Weights of a small mixture-of-experts language model, trained from scratch on English Wikipedia.
Training: a variant of SOAP for the experts, 407M tokens.
Below are experts of layer 5 (counted from 0) of a mixture-of-experts language model. Rows are named router (the router's row for the expert), down (a neuron's output weights, with its number) and show model dimensions 0-223. Each number is 500 + 50 x the weight over its row's rms, rounded and kept within 0 to 999. Numbers have three digits each.
After each expert's rows: a language model's description of what the expert responds to. This comes from a sample of Wikipedia text that the model never trained on.

# expert 21
router:550473572543554460501458427509457495467512409435495509449529519375556557476479453462394481452469516566425536490550511460553556457410540566516574436549534437513540430346575499527525495474479520466627435519510478513526584433471448453506507548511467457516518501446486474407469479455483481521508637402486481556540457513493518480448464537456542502428533480598486458520546518518438450451510591510481482495549451432482588468527445524490379533486524483523436518534484487428552479466515445512429482448485506409458462428417484503602461510489396547466390380544440468445452538497574476530510491482464575461576441617483590445535552542497471495544592534540480488526522533530509524552502
down0:544507620516490521530512458530464545505526576402473537501506463525442454476535531502484593563499438529449514537502519491511524497486507566485391479526454554403486485416505549504473482465380467442526413425477431558457561535495484368579511482576443395514480569431524466508521518527494514566557495438630497495537472467411520475401440513514570535430503580523531570491499525530503479549469546479469458446552455445501440445525495489498541487532531523449633477476439490535471472474485494564560478590561534432441480431467483505476475488567361458555478509544509558503508450514452579535467521527486427450530511530500466414562574512554477512600471374503510505535427402577465404621529
It responds to: Line-initial hyphens in infobox lists, field words like Species, name and Location, and inner pieces of taxon names such as Ceramby|c|idae.

# expert 39
router:599472550557570505409435441482528527455537482559516562472470495486588524515445490461500441520473453552452444475428521493455581498418493545622536473506504472497480422450523494485478511493467590564524500477505457504414502472475473481447508479540563464519468574423562490470513439409499573527532517509559452538480507519546513400446478522588596540578468563602485516477514562417456494363463505553442457492476433450491437421564370463456526537521430457409498533583521444467525437489509463549469568462445526469466466542558483548519522505606451518514424641565457636454508517585517457511549534532545600528523463484557525462485486449531510546532558563581456536535442580505543475564523
down2:463532568502514512489460533481493423499574465538500526393459515402556495498442445533527495573499561560489498495497547525467534536549463465489530486453586486510540463564423482548512495402578511544487522581541551460487543501503570489482496461480476514595478534511444496490471604586512496509560513538564531443585447515417563514469517376502532475481498524478550425465462472569534494464402430528543610463528555526435500530497527574530513566503384399471465528562502462554372596422559465551518497470513477499459540512477500550424500416556574356515626455566576451453461457515509555447491502459543475441367490495472554399392464445524395492520487451502484508466456530474453572531517
It responds to: Consonant or digit piece right after a capital letter or word start inside names and numbers, such as W|r|athchild, F|ro|ese, 1|7|6.

# expert 61
router:567453468500489517399467425618455484415542470517498511494491579401499521559456527531517507510517458613532516498483487423504553542466535577583513447531589424543536460495462411498447512412461551505580549497520518539465483513416458434509495475521558460461505597435492425510434482473528593507462524431518471489453472532524561521489410471515509557517455546564446473510516564444528470430479563547364500585471497478500474422534387464671494595438438390509349553537469496440551497456520487555384507526480531488476474544396542509535492522554463522490464462491456572438473516470480479469539526529545524547522371533559493433470470535492592525551519542532483529482475507514482560562523
down1:499436443500455482471548479550409499588534561439493456464529485518549534530426508500575548460557414481440442518516456463578417475535506479441472493541545472505545531385568481484530560450481516436575512493431396530469491534473525548474533478465488521543450511572482460509423502603515491491486490346453541541483606570407477440497426405556547471548376457493604548340510445578484478491460638515438507494532520496483548418495508459598459471533507556545491516525523515560424471589510552485502527483561518529570512437520524471511468445552557523484569591546456551439545490502482508552504516449574522501579471458543402537459541556519589540523534492579491550479568510431538518540544
It responds to: Single letters or short endings inside names, often h or ch after a vowel, such as Kohli, Yohl, Crouch, Juarez.

# expert 18
router:524463545534528501436491462511591549465527453438548561500516548431557572551575453396452429568467516558453389486478510521569563500485577520478475476449559406560568465487573501493450506430501493512607493516495488548477508441453447491410484550476535443526426525498419408458442477513454553499425505461478432534516582442466504439467466586514557538492592533547575405497477579521370502470416522593484552530445521517570581469492486430503470531510445492466477513589568421417535486530498457564479521497486438425469505621449534450511436465494506620415450538599468515504470470579506457489547513488462534513594482473493568491408480530559524485502459567489564581563447571543522525518474
down0:413473636529427575467513492400498452541469545506490459479530457436620451478565493496435476517593485516562525537441492459473480495489474429477479549454498473515455447571607570472456509482505625452515459499482594471565521488417553492519468522509512498498452453385605478477516439489552565462528449408465539458480407510560484461515540423470596483463515601435473523491595492533479393606529489488393596517523526473544530424502518529489491582508518422495460460562532549463466532462444428496509543499549425533516534476437445432458490476497588430440501488461508536531477562510542522494490472490450488552574551475442476462589357500489520545548579534466581540462528478407524433454454
It responds to: Possessive and object pronouns or articles right after a preposition or verb, such as his, her, them, its, the, a.

# expert 43
router:502391561607598491465493462534522541426509506518501499440461541423508554627510514511474504612474506605439463485444597468491548417395571489528478463421512452604534502464566456383507493381437539519533547486506475498471481476460464481435483519532508403483486541494409479415412467465457486490470607451613491527532533532529484478481497559499520516557521548502474433418497492398464428459468565552461483479487469472573524500537454417607428434459507486405424488508546429490560434540520472550501551542480511500456496493435530554573419528538482491477451547542436505476519513505522463459519576509541585539505452561538569471442508599597524429541501546596507573509497511511518498571527
down2:486576437447441477507541460502485518456584490606515521470510461543497536508568552491461461565492582557471456491573540417526545493433555508637451487460497451498557457529494437508561521487543444530530540470443491531505449477543497434575517509561579371424492512584445514472407526481510465514523535438424583522434472476536527482457463541409344425548526522515547520462583511384503490502523606497512527488463486435559473515589537437574561448539528457477529475405525539495491524461481467571555436506484582454526517532459494410501414503476501486488452397543426454503555468437510482495555502542476538522452555418502518500548530459563570621443537385551538437539561493374539476534491
It responds to: Lone space tokens before numbers in statistics, coordinates, dates and table cells, plus words like early, late, mid, around.

# expert 33
router:598452487548537453516510506554541518502504450419471576476392539456614537478482455475336455571455484534441507488520556397432514453461551526577579514385556562544526491476519419466547499490455497530536535469473512562492513430503467471425558497448438492459494525486469438440400389479522501503443502426583484549509492564521555504487494532504560514491510555546449471403500592564381459508531522584419421476595473542514633442417455505528516565462452448422483480525500390438539466484479487616445509509458544514426464545445503524538513411514502442456481489492527467499522463525505474487494549530440540430538494499568464495469474509557500389448524534544465472459373535519463563527470
down1:481450466482536506485480438536481481592486528550402470623553563449483613424491410493424513503513441450432532532532559498515467537456483565592477574452505485477501436502547548507516461461513484485477486641489531495503569552595544499502456490402502435527476591452462474393459467431527509319471455547548504527428496540552503573496458418536484521592502460502393592440556530519483567507484422384545531541564497551476544466541505450552549577500510584526479506484486445525510578548492563544410498602464505490518515473482509456533530514466526536525511586492465478522543482501512551543472524466434505470580522466522479523499507495423517449401364461487529434436469440588505420426520
It responds to: Quotation marks, closing brackets, and table header words like Date and Total, plus middle word pieces such as Am|ate|ur and Al|ive.

# expert 50
router:504433503611538441417477442520473509476522483463551504467412592441586484515499419472502562535415562572404504553491516465433501484437597518512388465467510513540499486435513481504494551502481494558532544492476498511494521467445512532523598509490542427455462494414487424481497533508466483485469509424499434544513625509525480458453458497491573591568563563598459427432522561436452398480533564510444517532548473469561477421499414484659509534495499487490498491593476428478468468530520439605425585460516439482494464529436526527576537623635531527464466516468516455435424501604501506434492533457472559497598467581512498493529464500564468438570500567550569496540536546507521494541485
down3:480562475555507533471485459492501575489519544498541510475559502367537472418463520531508463464528566398585498462452543504450460475471542474520457445491450477478490582502476517520444530485479503487478499460522543404394398500519501437504565588603545402469512498511498453487436548468511492466516421482458513558495509446499427586531438440485577550590426493466396472580484616560501417453496575606457454427494550639563518529538493506516454511536572492635496423518494419377472448534410488478459485478517441506458546501476421577555396496483532517437468502525531563521423423520496484505515516533455435499487500465545596416520438453432536487493546510418530472492507516495530604501576
It responds to: Word-medial pieces, often following p or sp, in technical, biological and music-genre words, such as apoptosis, papist, punk, compilation, ambient.

# expert 46
router:491460596506557380424432455498468522461530527465508495423474534427472539503481455510465448530501476549427468447511540443536523525465576562566494425460563481646598387461594466424535511441430543511584533553546449475509569426487515533397543509518521449443529517485435485476446441528452550428493562398535416591451557463528476482517409542519558631579510504493535484468579533410483432450413523509455437508521511513489453521561487452513460588437499396522460498505501413481570491463528441501491509474455494509447486455452578481614479449451455492438512541479566528457508424461583420479531549465503509499556432562452538453474560515540516499510509505512487438447434498569541595468471
down0:447390470599515531543515444465460481514466540501434590427491523518504521569546484430552464563572526518483517478478544525567537556536494512480532516493467538484477479487486571450518472565555542610555454582514507439489569549538555536435511467522498447550563465621502576514551406479469546422570554415463490514483529395396555468502580540467472448469505546510466573463586490474497522514468464514515522462525476427448548559579572520494573434503572482572426474481455467482452499425500501483520517530515472496477490467626522515490488433423454582467539550515613473551524461474532505531554416354467474454491598456538519367564587520583436503428476507406507464507570506508542470516389
It responds to: Pipe separators in review and results tables, and final capitals of acronyms such as UKIP, ISIL, ESPN, NSW.

# expert 9
router:505390552484523482426492402563541509439483453454557492437533534447571548547566500507462480495499452562392385536465521457577504449471498518497521461534495531546512472429493437418514499438415550522575476492477478422545468446405478525495554468495492467455504495432533475410434503520454579490476545456496421522510506545579517423504457585538456567417500549541548482503522570512485518417445643522475492478549450485508547439468355422540433561480553492390517573550533448483528459555501439450428451524445421467401481529484480531561389517609465490491511532582465546498452506512605543479533536475555516578540471537596542483420542550513562477544564521576548522535454492550543492545548
down3:481549433453374490512534447491412435542600489603535542497537562449513497497514524465469434550468456474549511599540516464512554525506581522425568491521520478525442426480395497521631484575501482479498421516522494454501479417472526533561420504497547492546628533512491473516593480555517452460531570591426512493548491533519464543433535436505471539491549416457530560474512529564490523548575477572481493537502567527571520585579507499477473437478440455601485430493552498470611529643555495497437477580533451497469467552403452407591507489511522505497511535609528515448522421479519486399511604553447449590483522526439498523442473501433482552481550562506540532499579551507567507468480
It responds to: First lowercase piece of a word split into subwords, often after and, was, has, such as ob|literata, pract|ice, ad|opted.

# expert 34
router:497467509528534430478448447520496544523544459420531510434470455484513584488515514480455510578432503507497520581430577436446511378416543622498513499516518415472569434449470467477467426489487558592577466404522471501553479423424388552363543414393553496503515527431565426513438478410455533451466533434542506468480502428487551515514441537499512540537526480543452445501559558467484511498480482500449525490500445490523527466440488521519466576472524504519480511592551480442535462528531446596430524486548485471416434521497528490495372533569501512480439579517442525536496377586527558477440571524462549537595442500480619460470493478486477443532523464588461493569479604520570574539470
down3:510560486441427434495521522436528591490435514427504481523541529566489495416467443462599478504448534499411512520519538479415582488511502568530448501505517463627553603577490496537459556465561631485533430496535485464535529464579426537476571482534424476473554507447568503418514438538462430468494524434515515441498598438484447454482490436584540593492433532480456359481516551555448579466474539421503596517433570531554471492521500412509509505531520508477439595589463481451552460499459508491503496445536404540520461531550497472542429499627518520505528481513465489520509539413482512490475506595533537518483561586601499487444540573505559510567489471512584579464474512546525631538474
It responds to: First digits of years, dates and seasons (2024, 1933–34), plus infobox and taxobox labels like Born, Kingdom, Species, Coordinates.

# expert 53
router:582458428534528516426550357524558550431505445492586540456469561447505541547393479430409469569435581625496499498431555490481527480392478552513535508491532391524511413513501506445554455438506557569572508492521481501414527522427568568521479506455474504449535574449516520484427530532467498474479590456590476495495559494476541495456441538515585468508492460658511488485533511488481488448563579617460462486592453507485455449459445433548443483508431430510459466530490425400562473473506519545435487500523416490468497515523488486546494506482480508448399498542380603486455538587520486507480470467563516559534487490545536466489463496540518478556489526569439610503508583528492597507448
down1:540555331556454489530486542472468424453469490573531518511515543479475520504586492506450572428549471414456432569448491420530542515464477438466415522489455552481521473495510573496532456443532415504434495472564417511492423478486534469428480441410510473529504469451551357548407415622560520519411431449427541480561593432454441471493467533510567534503487415529485472555482512489459535527463474473544502546526491511472599455462541494492483539463409485485511555517545557446451434512433561430492518548521563467612495497547485485526506483480447489561496432373496481504570481479573579495404488457566540424538490487549479575402433555549443475492469456474455537574494594505585490479531
It responds to: Pieces of foreign, often Slavic, Turkish or Spanish, names and places after capitals like Z, S, J, such as Z-er-en, J-er-ónimo, plus byte fragments.

# expert 24
router:593437473537606462500437464525475562500473496500517544460404487431475552606487481486475454498430489453457469520420490423498559471511490548601483427506592456622514435437581495467502521452486535549597518473532392485434510505506478523424574427471461468423493557489466501435452490525502507534509612470581491516456511488480515509451468497517569606463525590567454446408575597474445534478443572577511460534550456510553604458471419494570491495491431454498487557480517450436505417511517457560477529611446452453478484577496550519554449516560441531509508531580457534414468455500584432469546527476548510497538422527502536426424527509613536491506587490583472520509431583546550483531514
down0:483546476495483660526508579516476457565528516444482522462529463489442499605555475523516496488458518431506485479555581573485494480416479552548460458445494534427461468508541509480549482446495385473477491469526458511507459472470531443386539465590488493431474464410581512565513471457504522517453538510519573510410536504484449537413585436498521463587433382501481475427497533439474579554519432487452510437516555591539614458580529482520465343477476469442473534491434520444456520518542524563540575480536433521536579458458469486432539483423487563535502548533434541424368498521557545463453384541515445510520632496455533593471525495517538489438574473459438483484449479565486480541518
It responds to: Clause and list joiners such as commas, and, as, but, with, until, because, often right after a noun phrase.

# expert 7
router:520517586619482381413419411526583516450462462403534466482494520445552514547529476389441482441442443550487451457458495434440566501435554573503453522481556516501570449463561448484506551497559570415555540539533464469578482537499499443431507488563530447412537513424474443521545479522438523553480487353546404510512501511553552402478456573517539511432541552521406448513521515509541459486494469501424398538548483554488557475457473493585431567446516523539440469545509481499541470546596459536465477550452521417477505437464522532579524538540443539476518466550444591503559481532597443493577484504561479510576539508415528509495575500524466500535546563569502502556487543556570541603442
down1:556496477492510465544538521539479491494508525561577564533542559438507468473437504536449585432423586528456485498537537440540543598509417460422513470496444381518485512430332558546522506449492442424580546473505457515574388501481475566491589384544463414556649511453489524527488492599490594497558565542550535550537585601431522507490415498473505505449551536464491459510476485568484391509538480533566506482494491467579600515530467514487444432475495501511481563484549511453517522447514502595514473607483468499545521506503518460522473487424531423593613494524547540514532514491501466537444534393462498523462462492493558580512433537550534468517484521577474451480535507550568565514408
It responds to: Mid-word pieces like b, ab, ib and af, as in abbreviations, Abbeydale and cerebellar, plus function words such as such, both and of.

# expert 15
router:588521529545546459456404411529557490457500562456466466472479525453561478576493459428506442552495534574390505539448509497560508529462521534626453521485516422507543458425495436464549522441495543507486504507499444516437578474488513518507501504445500472503590565430430504443512483470446538427468586425556472537458549502447549487467471570518551488493516580516548462429541509439479428526456593489472434463500465558463508443460474482554401495553475423413427571620471437499514482471489482619367506509405553490399488626453511603526442403511459504466547566507517547451401375541545492476576458445584530496474482453520534496456526504548556511572535577476498507484454530559486533534503
down0:564512494561503524461520447509592535584544490518522469552474418520509518534558457476547531514482470508540495563538435467561504437600499491496494407431448403537487502514490481477537469528455536514486519397483467543493593535501608449533514530488477431555422502483455542445545392568583467586469440552528505512586460492430574499479542477552564528446532505515561451512420538467489474508562607470514477542558584549457489449481442380480597446487518512524517530489702474503514478474388571530486345478457429430474429577414489518464560465521495397503507478539457434426560457484599546535468526513498501529437423519543400519529482515440514523504483548486503420450521512513523444522530
It responds to: Sentence-final periods and periods after initials in personal names, such as E. H. Carr and James K. Lee, plus line breaks ending paragraphs.

# expert 27
router:524453508567560486490395458519515462438625399506484574423457546486474510492478489513438440507470425554526422516462571545562514406474550529545426491446496543534469457450533483527460581472417536463540488502520496511478424447455493496448541589567530516453430553442485422447454538534443526473435551430552439544575584505498512501442448485526527537433517507431549471487519558509448539498443605485460457510624461481519539497534469445550489515439479486503508574505503465421515426572542432584444534551459546448382448465441505531532428520527493521457480483524451531439529458528539507458552533643497628530540430478605517500414505471553516468616590436517470598548402513497488481545472
down0:478580532498537480498603440445541555374522494490498485432484531452463457460522434530489523501529524548540399588458445445510544590518508541456551530484521493541542483525464471460519507613591453445457496506401509456546463449507462534552447521511435530463498511384605480488579432427597534470477481494510476455469408553531474520560409406472461555555493524466563443533475492534507504465570494486444485497508493504482537457519511498514503546476431496488339426472544518531551517540522444516446522480468428600602401552425532461500484560487557432500501449450495538487390590469503459384557539383530526540551574564469539561486487435510442542553529490547464545484464537400603462493425
It responds to: Sports and award words in results tables and season prose, such as Cup, League, title, medal, final, Opponent, eliminated.

# expert 17
router:547471540504485421511435411525554485442629485535562524416486523453541542587471461438421496503485454567417428503441509494422495519436544498514490440407505440513557439468653478470524539447484533483541559531571423459543445482463477505427560526477614440465492494509503470431521461484451518430437474422577482599510565424508473424444511510517514536476505495522545465470499503492469453497422544508486512513533526446543530465469428436479466551483490463510485577540588453481563448592594402538459558563464511475402431554457555517482445437477466589463412465518457528499510463488528431448463572610482527527524427558548488520506628552538531460575515591565512529534495534554577513522408
down0:589413498460446399452417422502582468449527492527459499482428516505511401543547515591570447522485440571498558465555406409484477455530454533466483441478424541492515565501454488586528523498577571559455486499597463462506546507534629596620484514554599450518559402570431489539518582499483531532516496450511488563501512521483564483524493467547470566454546444490610444448557480454542537473471457471483499467469532456535425574511558506490533545429466425486497511465521606482526533537470515543479364605458526466450474448483520490459512457469499508579591534514480422513470418502585471475442471480503539476473575499485490484475533482516594539485437528520468526560569523629579419470533
It responds to: First pieces of words after articles, often institutional or political terms, such as World, national, military, ext(ent), Cor(ps), Mar(ines).

# expert 29
router:538444592544502492462433373547456512358511463523494521444431573465563501465508459520459452515489463512377391519436497482542537444474593504571485483496484455550521436457558476546528490454434538470617458573484433480510441439441428539507508520451521473506506495512516481458495479462460522507440594459537389568529591472585488476430461524550535590412516487647535506466506507479468516483452621528436485574519426430532548489470457526463376560481573458436404577513546443425494485572506522509534498561507465496436490520474489513555460481585456518469458617542502514517472520526499400509530594586480488502575462514558526538506468449518553482498538490590539562503480498577497477567496
down0:474427470520509419612412518497486480455548394521506499579488487450569520454584556563441465473494471525563542479578514465374594467438577485504572525483533489481504560481508465583491506523475441447540500514508453503500481466572447522445523545478520452543511511550531536537552539563524533597464492495564452538392496432450446567482519501440541512411418484415544400469457471534518564477512600506552491411514404482500506468522527559512543492447531479474537490523471491534560487570538441497637486467425582401520561526494500609545599505583438514530508514492472394524469526552441468533528535477475519586465516407523443479505479547441501473396590463602458429494474499518496634563502
It responds to: One- or two-letter word-opening pieces like m, p, r, h, b, plus the piece after them, as in m-ig-ration, m-orn-ing, par-ade.

# expert 8
router:495416547516496466487433455508482513480507472404495598377494580423477513506474462563368465519412474538481534590506548476447607468390484541489513515521486493548565538418597492400471577531473494512505467482509502525488558533482500483543546493514456511434537531463383524481352489426450518502471516458531363541481533482535534441440463551540494639412446496449423461430517512461361471457496512574511496536502486444498568386475474506584443527524429360468441523589493389454582482524620453572493528545467557446520465533489531562539481458461451509456487544502457557521491466507557504534494489508461545500531490524469444451465508515490519563527477522518499498582478505498553519544519
down0:554473456523581457500447524428458583420536435539520494501463508463448500437477538459577568579505535465511519471467488503532566633437530529463477536514530458480492568504498502447453583454519522462457405497555551627496477463536583498388442435495490486443436604556518474488578436521460495469454491490502436514552416512561415519483459490401565476484538416512472528566542528488607616414491555419449436545408572482484493536453546510567502532501487481401531573417429458531479435492477612493511545492515475517423406432585546477574488453489489580474533488485440444486408607448477527586504524451525483460457493563490480421430528495525556523396485445522446513480484503499505495534458
It responds to: Middle or ending pieces of common words such as Madagascar, Connecticut, Hispanic, and intersection, plus table cell separators in sports and election tables.

# expert 40
router:573465556543534453522394496501454574428472479550564528491511544490540520572517501527468505511485505527518481540392547479515533468432493555629474513434586491548542475454543495394531493404492580495544528543533318609494559467382434498453541429431552440507527561368465495470411499489465528433507523367557457541489517411566536490474438572580550499539576490514485385427576538469482394494515564534514445460505475493511532490489440456535520498463566448550509516570455462474525504553529497564517478485441561484449455478513497551531546501507492521488516491548480510438430400605573444525481565496446489505512453518581508490422503511577500500523628448528578513509448490526499493501532
down2:516559506444446495401434514458488524459523514472526443526506485574456543485479606486439536574479446463445529425489475549566521512527557515509437438552495403466506612546555469528561493432573489488454503505558573471472519537490550488547588537542461563605451434531479426425596525552508516464519484479425438565427530482582483522414513510458553468393422405475538501499507540559529455461525607570457466415537492468449478487484516476569472511539477517573480510432506565540530569461510455367424569503498498494415562527508503503482378554496519590442468454488558498583525602431501520581497435472544442594533527476500503464446512419517415463522397465426521504570547432506519511436549
It responds to: Digits inside longer numbers such as years, IDs, gene codes and coordinates, plus sentence-opening words like One, These, Two.

# expert 58
router:509469516505575422479490500535441506418522532524463542471417555410614520489439461431491471597450458581431468541375535434474543499412493510602501487470491554585582396441495433493518538448536504470536461443531442506504476489457490433413503537526496440541489573473430404495507445529397494464492609453540382541492546521555469441476417524594560544545569568502495474476537471448514394476474495533509423475475489424522553439507415478536455573476521444476472487543503499503496508489494439531517544455472561419427470474452522540521488511589471533498415583530499569428503445495538483520506510537501478559575435529505610560424477532554509548514616547442436602546452548528552559486520
down0:523512522501499471443485534497496516456544600404514419576502509561500395541504581463449566548560510492574501514564546476503569436447550497597468599485449481519501494506446528513458509515522507511485462415451493495501541567566490589501641542451485513546550663492528413521485546455489519486572530544544399491479477458538481477547463569471516479451489465491522391514608465541381559455481511524464486446595507500511613416568495550506478526491468533530523487505449473470541454611421509515525487555488574457505512411555486438535516467442430497576492544555504516630480478514566464528447401444562571536408530594441537425546521557545517436496465501458473499490446434480523552476598
It responds to: First letter of a sentence-opening word after a period or line break, such as F-urthermore, D-ue, W-ertheimer, R-emove.

# expert 22
router:563512505522523442449452493531473520564613548433577495403412545461551498535491412516505432637479490511481451519479535464497547513515551547598512496458565471573531440501535462472553457432518613481548601460472443514407554506489462482420565531451484493495493649434556501542492542384433628482500500474570490572518542474542556486474463496527542496551511515592461402542498496422497521410433483497450508489550437573499523407467478501536484533489490460474448508550439471549553474518554514462429519505413433523418395422438483473598458506566470568474484432521491488507504481572512496537558515474564594565445451604425545494521558489574481463508485557558511553597468509514479511527484
down2:495529434526531512535493431401512543515431505499534581464455611493483529559528440514456569436534433493525512428457445480461514531643443490435504470432566456574500424519535401532474535434389507522528478480504520533594530467410507437499503507568479524542453489495513503537463500514573480526470501440537491457546401462583468480547459567510546560560475484503535502476575524510526586602575575587563453443516555467519559487456551527543499502535596465493469537470498536440468437518574552550465509659582495485531464483506473548430375463435517555495433463475500408565476504517443470543456461520498466417471563544469440425521526447507544481582492486447553580506577483620510596426521
It responds to: Second or third piece of a word, often an accented foreign name, right after an initial capital: Ba-í-a, E-ri-k, M-ae-andrius.

# expert 30
router:585466548502503468518473518524470531533565370556453490394487535494508532578508430449503466545495494541509521517451536371598625550443521493591516424492569451584531435502512527409489580480467541548458465532524491636535482554504407463451599546528559537437535561466463452527534484550462516463431551415475417534549563474532547422538474510519593523497510500552461496507587546466491500500475505555432455552524453548472521421481447449501529597513455501459416485495489494440624505471471538571501463545460555534418440507458519560580479513497500561424456478556518512493465533455545454383512588530500551568551446442505470438405512458557456485546586471532482470495451499623455521544488
down1:503683562518546584469515461520398581511453508519454473427433500535603483503558537590391496458500457515475390453512478498435455524559507434461538400578502516549632523489444528529514518477480447443494453516477515555558448459468418467524538494558502486576553517434436469498466505391529563469578508509496450539428530452479485507610494507509532463488500518495572494570514444443535439420515556468571440474428423466477503484509532478527543520548573460485440522440473546521593434456460506538541440567553530611615557512514557473473397482546496453412433481536485606560551502520449544460517511442512529529451518459493546435498451420522502485519494587501481571490501556539483496456400
It responds to: Middle or final pieces of proper names and words (Raj-ar-aja, Rough-ly, Rug-by, r-unning), and single digits inside years or table numbers.

# expert 51
router:537438532543504424452494490548503571454530450440594513418445471514500479535443506448541472524477526500469461520484526454517513472446546508579520531500528365531533463479544497471569576437515608524578549521534457529461475494414453450479484565562407466496504548485467421470525468504550548533433522458539449555566536535559480442492473480526537513585585466591578482533506483474462509469437554580447433422522392484567487432453507452507442483532495516437381507566535407460530421471528564611443485520495495468432494560463498557551443451583460537482452513536518520376482531602561477520575511504535572606544486493494549450513433443639492502484637571557492563523483518595488557483520
down1:419455509482525618458466448507497476423427554496585534498543568561483493506519458474432634565582509556439532513470475486495500477489500445511495479586422605512547503446503507481499555496503501528602472510434528498464500544387385544549478483418464480528512518518585491516579536469498525457465567549498521479474391428499451549578456428510436506499468332545443543485418454504526439457529538525531610503514568505431490508531539413475521508524461493539436435471444572500521498536391511524540547482451535470549557659558477462483453536495511511534510427578546469441538515520461413480488561482460565480528539487445418578522495489592478557423444444451450549552382513525465484511483
It responds to: Single capital letters or short capital pieces beginning proper names, especially B, R, D, such as Mount B|aker and B|ergen.

# expert 14
router:542455556520502540420455460543481474441531489506538551512501533474539616517578421424482480521490459638435451526439484504506550422509586532491427363507523438531507450513509447443525487420443515541570509497437473521498460478496398493504506523471459386485529552480436520477431527528480537518455543431491467548506480492555535439477465586562572556454541539490522437449572575461487538422457557543453471465499480503565511462375461373504464542489507507365517595491536430441491385514490424517499498526508430476429445520519530562579476489536451545427508525550420591484530490528518464472544583534455530529633458556520551487477560548543577518531595554541453538596509554547514497569486
down0:534522430478529532481545551553441553550464538458481336510426448471474499489530427527481555541476487518477490492498477490597484450429546468553580537518403482576548538626539431435442477525480530546438464405449468509533525496547534514403479476481594526594549505564396487557491563463512427483502513453561550525535544480489509535547590571559444579485371516502463451485538407510500510512479586598445427447482456520527558427523590546444557424613445538538549471471518465508525481475556447551478443516461459530480438584483439558478436494523553449560487490454465466471377535476442394536486519579479438532474523506449516479508490505492448459539461519534525491619604468467537519509447
It responds to: Articles a, an, the, and first pieces of following adjectives or nouns after is, was, as, be, as in a little, more hospitable.

# expert 44
router:575437565505537493509459433533604542483519478507504489490476604511481542466420457509484454582413498583383464476497529490577520488446494537494418494557541529488559476432467466502454535467502489558529529476497491548527497490480501443453514571555555448462531520447417446498439449464404465448474528446608393477567499522509491436500463541514539596483581500593451461456541620438444426482516501503468500548543440462468537448517482396449493497440410528449506544553477497449589462505582459535443520531412523509430476489453522550530448577580483472499459527525442493490503506559581529426562631526527490489562479500583546439406540531595509513585503501491478559571468629536543623563551
down0:550456447501470477506549606523600428401506508504501485515512483490605571558495463541491528477463510494517512478470538547533553542539551467525517497505535457578497573557475468439497464410480424501446471519484503477535494475501508542550523515532541403539553501492537508458521486482600513458566436548428460505408563644438456466486498454533517536502481536597466392493467559510472521491522534475544533581530583569517513436491461515443555492499536414580454467484497421563560561453493526545545363386530435498510504622445488522406412543494403519519479451601513614537466552507487470446442422397447634434560494458460519553411456474558516530488490487450532451506492573514593475469527
It responds to: Job titles, family roles and first names in credits and biographies, such as drummer, chairman, editor, actress, President, brother, David.

# expert 47
router:527449542628517410443453419599507520464609452539481472411485548531464526508431514476444500537479481533521444507494530461592519493448546608472466474437526429555521491495564506463502503489452521587628505512570496514463510451449411543524430373474454460450550472406450530453410437484449430513523487477526429562504469499524536444458511499558597566471465539524468448405511551531487484482411503484390580526464464503519481447471408459559526555429467390414436508500471496461517467464545510536426479607539599460435486473512527516517542466522477533407406500578499540398468452507474483490486483465428488587534392514483492495489508521555496449563510588593496513569443531484501463519451
down0:628495521500563506445462504447494495466514542443563421564554488536564407515627553479512522519398534520518538457525447566436504527420536474458520525440455472496471558491565481505492500486516503489470496534521517524504531544566469544621516446604521491466420403431447433507500515547527539500457542535551489621540459419547503474413521551571462484547498471569523510572407544448537558523547566527484547487460472527501368564507606496514485457455503556475433553514530505453522457517558431572536526357490525494518564645527487521466575574462504529474565505496477515528522518442492540526547444477460604509405555444401483494578535468422487504524580570541439510553484613501534495426519
It responds to: Word pieces in proper names after S, M or similar capitals, often motorsport or team tables, such as S-ain-ts, Es-port-s, S-ail-ing, Mot-orsport.

# expert 2
router:514481512519534434491475490579578516458518397547562481456469535463546549612468466429493457567467466561481493521449533496441545452414543563557508465444573431531571451542548490435492552437428547559534496492565446582466430510484434458448505454525565441415482544445497411431492499432492524430459584416568426537527554415536541406501459539564523522453597563500442496519486499486481446404517502501456468514453412480467536444473447464591473559453443513503480583554559429459562478493537563487445522545453471548486494462432398540524452462501475534419463485546452603522426439554545498472460548537463500560526462525513557450452506523516517417600568460598498462543390580512515536503594
down1:476540498457469406462522547489558603446481422580533520490560504612522493491400414618496536559509478506596480566498440391428411609492549523518515518567482453489487532492521491531479402390466481575406603503423489469562534494432455475524529597560520493523497458489532481501540404518467480462423439482519509480493495581473423556612455527583430517490526434513427500489500480559455486468510476509513524550489527429515447582528496547563448527456399468455512441487439466472443550511536596471438555610434438471549471458483501533497481469556522574571571506566500482551563552573496473524514515465442466517460504537452510551528484501466531600513465551512504513466508499449664462553468
It responds to: Digits inside years and dates, mostly the third or fourth digit of years like 2013 or 1935, plus month names such as July and August.

# expert 60
router:596465517540569372480459481533506578495457486579516504470458513466503577511511494418430467512454525624469430518431517431495595493418507581562522424461572444495495484465520465443476488428468516568576456477527433574474472533548480457455569478483523367453502521480451471480439495505468540558469549431517420560526500506570528415476493547547525535452524510467443445440565507404463481428498508644482479480494479428550576433448386469482477515406450472427487517452540410470524462511508496580405525481451420382449481530509596517562433490475469512454428559507497556423489486485504449446522480458526508537581452509550527490489512632555516428508559516533474594494446536512544484558464
down1:522474514530510516447424493455430444506467374498457568389482553422554558437487598472527403502478521487490486491431623556503494483501505537458448625438450581538547475525551475503517432513507502454430523539547524350468583395448512507447470537532465450486435540518552504457489422474564518542554442553505523602495426426494598442557520513523439499428418558577509531565454600443453490433431449531459487576543457502508589487549576469392463428515583535477469534486421478504479565484542443527411534482533535506488520468409497395490420555528519509577474483450469468462461475485462519574505464416486534480495441529487448473500467507447509460553506454455488508523575525492474447507410
It responds to: Prepositions such as of, in, to, for, on, plus the colon after infobox field names like Capital:, Capacity:.

# expert 48
router:571433540495521431394518386461445567490537425513527517516514509433521532564465515495365471561463548502456545502467491467539557451479566494565572511512579456567513376442508425478492466475496516524578588496462473581527505589529413503499530470466444405413540530421512519475426488521502523507504524411523529482596551580478541453395433450503573621485508524515499445458589490537530444502443565543449478521527442400518566485536508516548520567472508478427499452494507516419550469467540490551421563516469480478459504496429535525524418496533503525444474487505456563473539502492447494507550562561574508548537474467537528384450557517448541555591625397530542526531484592454601504551445
down0:482498518567562467530538549468539501506462496534469512474532546505605552487570384616506490468453601491522466475487507635485592521450479566465528512516562402573483575428514462398435453466492462519454524450497443501528458518483506448506486514457454447469415550567502530434605438529528494505535587526517576496449488513519474506479423537511530456499406524460500526523513494629521421587495466653485597542565554523429576493562527506368456556517530460382476483578524529470429549470508494456474478471492544384560430517500518487482450531573491499479530551509531423567494536488493499535493491510461489441491433570420489469433423600449532518530544499541394507520435500446563528562454
It responds to: Hyphens, colons, bullets and units in infobox lines about population, area, time zones (UTC, sq mi, IRST) and postal codes.